Below are experts of layer 5 (counted from 0) of a mixture-of-experts language model. Rows are named router (the router's row for the expert), up (a neuron's input weights, with its number) and show model dimensions 0-127. Each number is 128 + 24 x the weight over its row's rms, rounded and kept within 0 to 255.
Before each expert's rows: a language model's description of what the expert responds to. This comes from a sample of Wikipedia text that the model never trained on.

# expert 56
What it handles: Word-start fragments. First one- or two-letter fragments of lowercase words split into pieces, such as c(rop), ti(red), l(obbied), r(unning).
router [138 132 141 146 144 168  99 116 111 138 117 144 119  99 134  87 160 152 137 128 130 132 151 134 137  95 124 174 120 108 109 124 133 112 155 102 104 131 106  69 130 137 110  98 144 112 116  71  93 111 132  95 156 166 119 160 176 160 111 162  96  89 140 157 144 113  92  78 138 123 145 127 112 101 114 113 104 142 110 156 140 118 168 121 126 122 141 127 114 112 105 134  88 127  96 125 126 133 141 142 137 129 125 110 171 156 143  96 143  85  96 159 157 137 164 162 124 120 110  89 150 128 122 117  60 151  99 142]
up0 [124  99 136 120 147  94 135 112 166 123 112 171 146  86 166 171 138 154 116 154 113 134 120 117 126 100  99 135 141  56 126 153 136 181 115 155 126 118 133 129 157 122 180 110 147 151  98 147  95 168 164 137 132  77 129 166  97  79 146 135 123 122 150  88 129 156 129 129 125 126 130 169 101 135 157 140 145 146 125  95 112 109  98 131 109 126 102 114 152 132  89 128  92 116 150 149 121  97 146 101 147 112 150 110 159 131 169 116 108 110 133  80 131 131  98 141 133 148  91 124 138 136  89 128  98 119 117 133]
up1 [129  79 114 132 123 150 108  94 141 121 107 174 129 150 152 123 148 123 154 151 166 123 127 140 177 100 143 126 132  86 142 169 161  93 107 157 119 103 117 114 119 154 124 130 104 126 100 136 123 115 136 133 150 108 124 127 126  95 172 129  78 160 113  88  39 147 128 126 112 121 149 100 136 130 115 156  93  96 135 124  91 149 120 103 115 125 138 138 119 105 146 138 157 180 118 135 111 103 146  83 157 136 161 124 121 100 120 123 112  76 111 119 115 125 116 140 108 122 138  73 174 150 123 120 155 134 146 110]
up2 [ 89 153 102 144 125 136 146 122 109 141 130 117 137 143 145 142 140 107 155 186 158 120 142 104 135 113 139 144 111 108  99 148 110 120 152 150  98  92 117 112  83 107 128 129  94 133 171 136 117  66 122 139 103 106 170 159 146 140 104 170 136 155 153 150 164  96 125 135 171 158 130  79 139 114 154 109 126 126 104 106 122 178 119 142 131 115 121 167 123 161  86 145 145 145  98 120 150 130 213 110 118 103 107 129 111 150  94 111 137 118 102 147 131 132 114 110 106 110  98 133 119 131 113 148 151 167 133 147]
up3 [137 172 170 150 167 105 142 126 118 105  82 119 133 158 120 126 128 120 131  96 149 170 152 120 141 119 119 106  95 182 153 153 123 117 134 168  97 138 136 104  90 151 114 101 162 137 134 147 138 124 132 156 120 104 134 131 109 122 132 108 135  93 105 108 137 108 188 166 158  92 101  94 117  65 131 103 151 152 157  73  99 126  83 133 136 168 150 143 116 134 121 163  93 136 130 141 138 132 167 149 132 133 170 140 143 144 128  93 142 134 117 157 102 117 161 112 129 143 108 159 144 152 145 165 135 124 115 120]
up4 [156 152  91 126 136  79 155 153 122  83 129 161 112 107 112 117 111 131 124 147 166  97 142 110 115 154 166 131 132 164 123 163 100  85 173 109 179 114 127 120 133 143 124 128 124 118 141 106 115 130 112 140 117 128 124 117 152 138 135 103 108 120 116 114  77 179  94 100 123 149  94 103 125  83 135  82 145 145 139  71 164 135 151 110 126 152 136 102 150 114 152 185  94 149  93 114 105 124 108 107 108 113 151 130 150 131 163 136 128  76 135 151  92 112 118 158 125 115  92 103 132 141 145 110  96 116 125 140]
up5 [ 90 107 149 110 133 143 123 138 149 104 132 144 157 133 165 109 162 122 131  79 149  79 122 127  96 124 133 158 137 145 175 151 199 101 121 102 161 159 143 158  91 120 110 105 140 109 124  81 105 115 106 117  97 160 159 138 137 183 120 153 110 148 130 113 152 147  96 124  97 108 151 106 120 154 174 140 156 108 146 150 151 122 111 137 108 139 121 106  83 141 118 117 114 105 126 121 164 140 129 107 154 148 103 160  94 130  89 116 161 116 161 106  96 117 133 131 163 142 130 126 103 150 150 132 129  91 129  99]
up6 [120 131 113 115 133 182 168 139 142 158 152 120 120 122 178  71 145 127 139 140 114 122 137 177 137 128 113 110 119 158 157 139 124  91 113 128 139 127 141 122 145  99 134 151 133 138 149 111 148 129 163  84 130 103 127 119  96 106 145 117 143 161 107 124 151 128  74  88 111 110 131  99 104 141 129 127 150 169 132  96 113 157  78 164 126 137 136 124 135 118 159  88 126 133 178 148 107 156 130 161 158 110  89 139 172 158 126  97 116  81 107 143 111 127  92 109 134 125  66 139 100 136 108 160 131 131  96 141]
up7 [131  99 101 139 146 157 163  78 127 149 147  87 151 129 134 139 102 103 131 136 114 125 119 170 140 126 129 146 110 141  95  94 105 160 118 137 145 133 108  97 100  90 131 149 107 162 137 145 152 128 160 153  52  89 128 131 143 147 131 137 149 126 154 166 134 156 107 139 137 123 142 131 162 139 148  94 162 114 138 120 141  90 132 166 110 143 115 115 149 102 132 112 110 136 142 132 174 164 181 151 124 166 135 126 146 137 101 105 118 100  93 110 145 125 133 125  89 117  96 152 134 115 138 167 106 117  61  91]

# expert 55
What it handles: Latinate word stems. Middle stem pieces of long Latinate words before suffixes like -ity or -ate, such as instability, intimate, communication, activity.
router [145 169 139  95 132 118 173 151 143 152  92 134 152 135 104 114 113 115 121 132 116  86 115 132 126 137 105  95 113 155 143 147 158 121  76 102 115 111 135 109 125 143 148 157 136 128 125 178 138 105 157 162 129 103 167 109 174 155 145 111 129 152  85  97 118 123 147 145 124  62 132 157 133 145 110  93 121  92 134 103  99 118 116 120 176 118 171 133 162 111 100 106 155 149 117 102 169 167 123 103 107 151 116 126 107 122 131 168  91 128  81 128 135 184 151 143 108 111 154 137 148 115 113 132 108 127 115 137]
up0 [122 134 142 109 153 127 150 151 138 116 123 114 124  99 101 156  99 114  88 143 105 156 125 116 115 131 133 127 137 147 116 109 136 104 132  72  71  95 136 142 147 180 159 110 142 171 138 104 112 104 138 156 148 125 164 107 125 127  70 132 128  88 104 108 123 152 107  43 116 134 155 173 150  74 158 112 108 139 145 137 113 182 127 128 120 148 117 142 161 105 125 142 131 111 128 112 116 112 146 133 132 131 129 144 103 139 113 127  99 180 130 112 135 105 113 132 128 144 124 126 123 147 173 143  77 100  87 111]
up1 [120 154 124 152 121 109 140 113 176 102 151 107 131 144 122 140 102 106 164 166  90 142 110 153 132 133  81 131  95 122 151 120 184 154  97 150 125  86  78 136 161 150 142 113 153 123 139 166 149  94 136 179 100 134 109 119 154 142 151 160 137 140 133 118 144 140 127 152 111 164  74 125 144 134 139  81 112 143 144 138 115 122 104 132 172  88 124 139 136  89 110  92 117 107 100 117 109  84 144 110 125 166 151 110 157 136 138 138 113 124  93 123 145 133 152 125 116 110 100 176  96 128 140  75 124 143 129 123]
up2 [107 105 131 109  99 115 126 137  79 149 102 144 139 160 115 119 107 108 132 167 105 146 130 168  80  80 128 153 104  68 146 104 112 130 140 154 137  93 158 127 117 129 135 117 153 121 124 162  82 192 130 154 129 106 116 142 146 120 121 160 158  77 138 115 116 103 121 112 108 155 150 131 157  85 124  90 100 108 113 118 102 170 131 178 121 141  93 149 104 155 122 153  88 136 139 138 147 143 147 118 113 125 101 167 132 135 104  88 132 133 146 141 162 128 109 139 108 133  95 107 146 156 162 135 154 131 130 151]
up3 [112 177 150 134  57 130 139 118 174 114 105 129 163 121  64 121 123 130 149 169 118 139 112 147 114 140 149 127 148  83 154 135 100 120 104 113 112  82 142 113 139 129 106 130 127 170 109 123 190 144 111 152 132 111 100 150 163 108 141 153 124 159 145 119 130  76 126 142 120 175 145 126 136 113 145 133 124 127 170 114 154 112  81 145 133 125 127  82 171 129 137 146 141 150 107 150 152 126 137  97 153 117 133 118 115 116 127 152 131 136 115 111  85 164 159 126 158 133 108 139  74 142 146 100  97 142 117 117]
up4 [174 112 135 114 175 130 128 104 141 139 140 129 146 133 142 133 138  93 124  89 143  89 141 138 114 120 114 102 149 129 145 150 121 180 153 114 116 124 152  99 165 122 133 114 160 150 114 173 140 147 152 128 137 130 114 109 105 145 174 125 122 139  72 134 116 155 149 107 136 193  98 139 200  91 154 102 140 137 131 109 120 136 170 116 111 100 152 110  98  89 160 124 117  90 144 175  99 129 143 140 173 137 123 156 121 107 128  81 136  70 110 120 106 103 106 127 147 126 155 111 118 133 124 140 120 120 131 107]
up5 [123 133 125 134 172 126 167 142 121 149 146 122 104 119 105 123 103 101 128 164 115 120  94 132 139  73 123 130 132 128 157 165 123 103 127  98 183 161 122  72 128 117  89 136 103 182 111 120 153  84 181 113 139 149 112  78 120 112  96 139 123 141  93 120 122 149 125 101 126 116 119 179 135 133 133 152  96 120 121  78 131 119 145 147 122  94 123 136 151 113 120 102 137 164 136 140  95 140 141 150 110 136 155 139 105 134 108  81 107 136 150 182 160 142 154 125 127 128 133 149 124  87 124 127  92  83 153 152]
up6 [167 124 129 165 161 136 122 122 114 107 121 121 152 131 125 145 133 105 102 117 106  85 108 116 138 147 143 120 138 113 116 149  88 139 103 146 100 104 129 152 154 125 148 118 119  96 114  87 125 101 153 136 148 117 148 130 159 116 125 121  95 114 118 139  66 127 113  92 163 128 128 133 101 106 160 122 112 133  91 111 126 152 147 164  90 138 133 151 157 122 176 105 149 154 100 108  91 158 190 140 132 125 121 104  97 129  54 178 124 110 121 151 138 116 162 161 118  97 131 126 119 145 152 162  75  92 110 135]
up7 [117 111 101 114 140 120 157 118  94  99 116 168 130 101 131 126 128 122 112 142  81 109 163  89 129 165 130 163 132 139 134 149 106  93  61 129 107 116 104 106 125 133 194 145 107 111  94 153 116 148 152 154 165 126 167 123  98  91 133 116 133 132 125 145 115 125 135 111 131 149 128 163 121 116 147 118 158 116 111 134  87 124 137 138 110 158 161 168 108 103 138 169 120 116 133 151 109 144 148 155 179 141 103 105 156 105 128 145 111 117  94  76  87 115 140 126 107  81 158  90 153 120 171 127 112 117 114 124]

# expert 18
What it handles: Single consonant pieces. Lone letter pieces, mostly d, t, D, n, inside or starting names and words, as in Riverdale, Córdoba, Abdul, darkness, triggered.
router [178 118 101 147 134 160 130 123 141 155 128 100 140 150 121 139 168 128 114 131 147 170 170 147 150 116 108 136 162 133 159 168 161 147 101 107 133 104 145  96 121 106  91 138 137 126 117 123 134  98 127 115 133 136 161 131  66 106 109 100 164 118 191 137  98 108  82 141 118 111 136  94 145 133  94 111 140 159 179 127 111 100 113 106  92  84 166 107 141 138 113 152 129 139 129  85  97 117 110 129 130  95 132 126 102  95 145 136 142 126 162 101 151  98  81  99 136 115 108 151 112 138 119 128 144 148 108  94]
up0 [168 113  88 123 164  99 132 125 169 129 139 106 110 160 122 106 135 123 103 162 126 122 126 123 114 117 147 149 118 133 107 112 115 131 126 129 173 116 134  89 135 125 182  97 108 123 155  88 104 172 109 118 144  85 173 162  55 163 134 107 107 113 125 107 108 142 151 108 135 133 156 155 149 101 110 109 125 125 158 110 150 174 129 153 165 128 134 118 109 107  91 136 100 108  91 180 162 103 159 144 124 122 125 118 145 137  84  92  97 139 120  87 148 134 117 118 160 112 114 136 153 127 141 140 106 139 104 102]
up1 [115  97 132  89 123 139 144 121 118  95 121 164 132 132 130 177 123 139 124 141 110 108 111 101 121 150 163 162 126  56 147 105 113 152 149 187 147 145 121 102 106 146 124 127  81 142 165 155 150  81 107  94 109 122  81 121 134 130 200 110 131 141 154 123  99 103 135 145 106 160 116 141 145 125 135 142 138 140 138 128 139 142 168 162 110 105 119  97 203  97 135 126  82 126 154 106 120 129 133 129 117 101 139 120  99 157 163 108 119  97 140 138 127 131 145 114 161 121 170 122 113 140 141 149 116 119 122 116]
up2 [153 146 130 116 116  84 121 112  68 154 160 185 119 115 131 122 111 160 118 106 134 133 170 107 177 128 135 123 149 152 123 141 120 154 118 161  85 157 104 131 131 167 145  84 144 166 120 173 100 118 130 134  89 127 157 129 123  98 127 130 124 139  94 123 133 105  89 133 131 106 157 120 124 119  99 122 126 116  85 208 115 108 169 107 108  94 139 147 149 157 181 116 115 108 137 112  95 137 122 153 133 130 117 124 100 114 149 126 131 151 119 104 141 134 153  97  95 136 136 109 157  74 120 116 146 128 147 118]
up3 [144 136 111 131  88 131 156 153 132  91 116 114 104  71  96 134 110 121 110 167 148 100 114 126 145 162 123  89 117 104 136 116 139 119 140 148  76 120 115 106 121 132 121 109  68 146 126 157 134 115 200 168 121  95 154 101 114 104  98 105 117 143 137 125 155 136 124 130 148 131  98 175 148 111 140 128 110 123 171 104 124 124 149  75  83 154 115 121 148 145 106 149 158  98 140 146 126 115 162 153 113 104 144 113  96 119 123 180 148 153 133 166 161 151 136 161 110 109 158 147 126 138 145 126 103 140 156 121]
up4 [169 128 139 140  86 132 118 139 116 103 124 121 104  80 103 131 134 118 117 146 162 174  78 111  71 107 104 146 110 151 150 136 115 173 136 109 141 131 112 138 119 101 118 125 129 128 128 145 105 115 148 153 133 148 115 101 132 125 114 187 156 125 123 150 126 164 125  84  65  81 120 107 100 133 110 104 151 139  60 130 145 148 161  94 114 169 158 118 115 148 180 137 113 139 117 118 129 133 128 170 105 121 139 126 128  95 125 101 117 110 156 157 118  90 131 160 107 139 108 146 127 134 166 136 166 111 135 118]
up5 [172 137 150 141  76 163  88 121 119 154 111 125 112 146 123 144 108 140 113  96 118  92 139 119  94 118 105 127 144 132 119 133 130 113 109 126 127 118  86 130 160 177  89 127 114 101 131 140 154 132 143 140 142 142 145 160 107 114 111 136  90 127 112 155 150 149 102  73 128 129 102 102 127 150 172  94 120 116  94 147 143 134 163 109  84  99 114  75 159 116 142 150 119 112 101 174  71 138 118 141 131 162 167 122 137  76 159 118 107 157 110 125 148 134 143 139 176 121 122 123 140 137 141  96 124 138 151 177]
up6 [119 135 136 106 115 117 115 129 151 104 144 124 139 110 132 140 166 136 134 133 145 126 104  96 147  98 151 136 109  95 135 160 166 149 165 111 153 122  97 110 124  82 165 101 103 117 154 134 179  61 105 133 115 123  95 147 164 101 132 135 163  85 143 169 119 123 116 142 153 177 118 133 105 160 124  95 117  94 163 131 110  98  74 132  72 150 122 139 138 108 162  98  94 144 130  94 117 106 145 123 145  80 107 111 111 152 133 126 109 167 104 135 129 108 104 162 150 103 116 121 133 106 105 140 146 136 141 149]
up7 [155 141 124 183 119 133 152 134 114  97 156  92 103 172 116 131  95 129 133 118 104 103 110 105  86 106 144 160  65 118 153 126 147 142  81 113 161  79 122  77 150 121 161 137 114 103 126 140 163 113 119 158 128 121 160 133 125 133 112 112 136 122 141 127 113 123 111 128 127 141 102 124 142 134 124 137 116 142 133 141  95 112 144  55 169 150 130 150 168  97 127 120 137 110 152  79 141 133 183 114 190 109 107  96 151 144 123 157 100 119 147 114 128 125 119 141  80 138 123 132 148 130  97 103 120 142 115 149]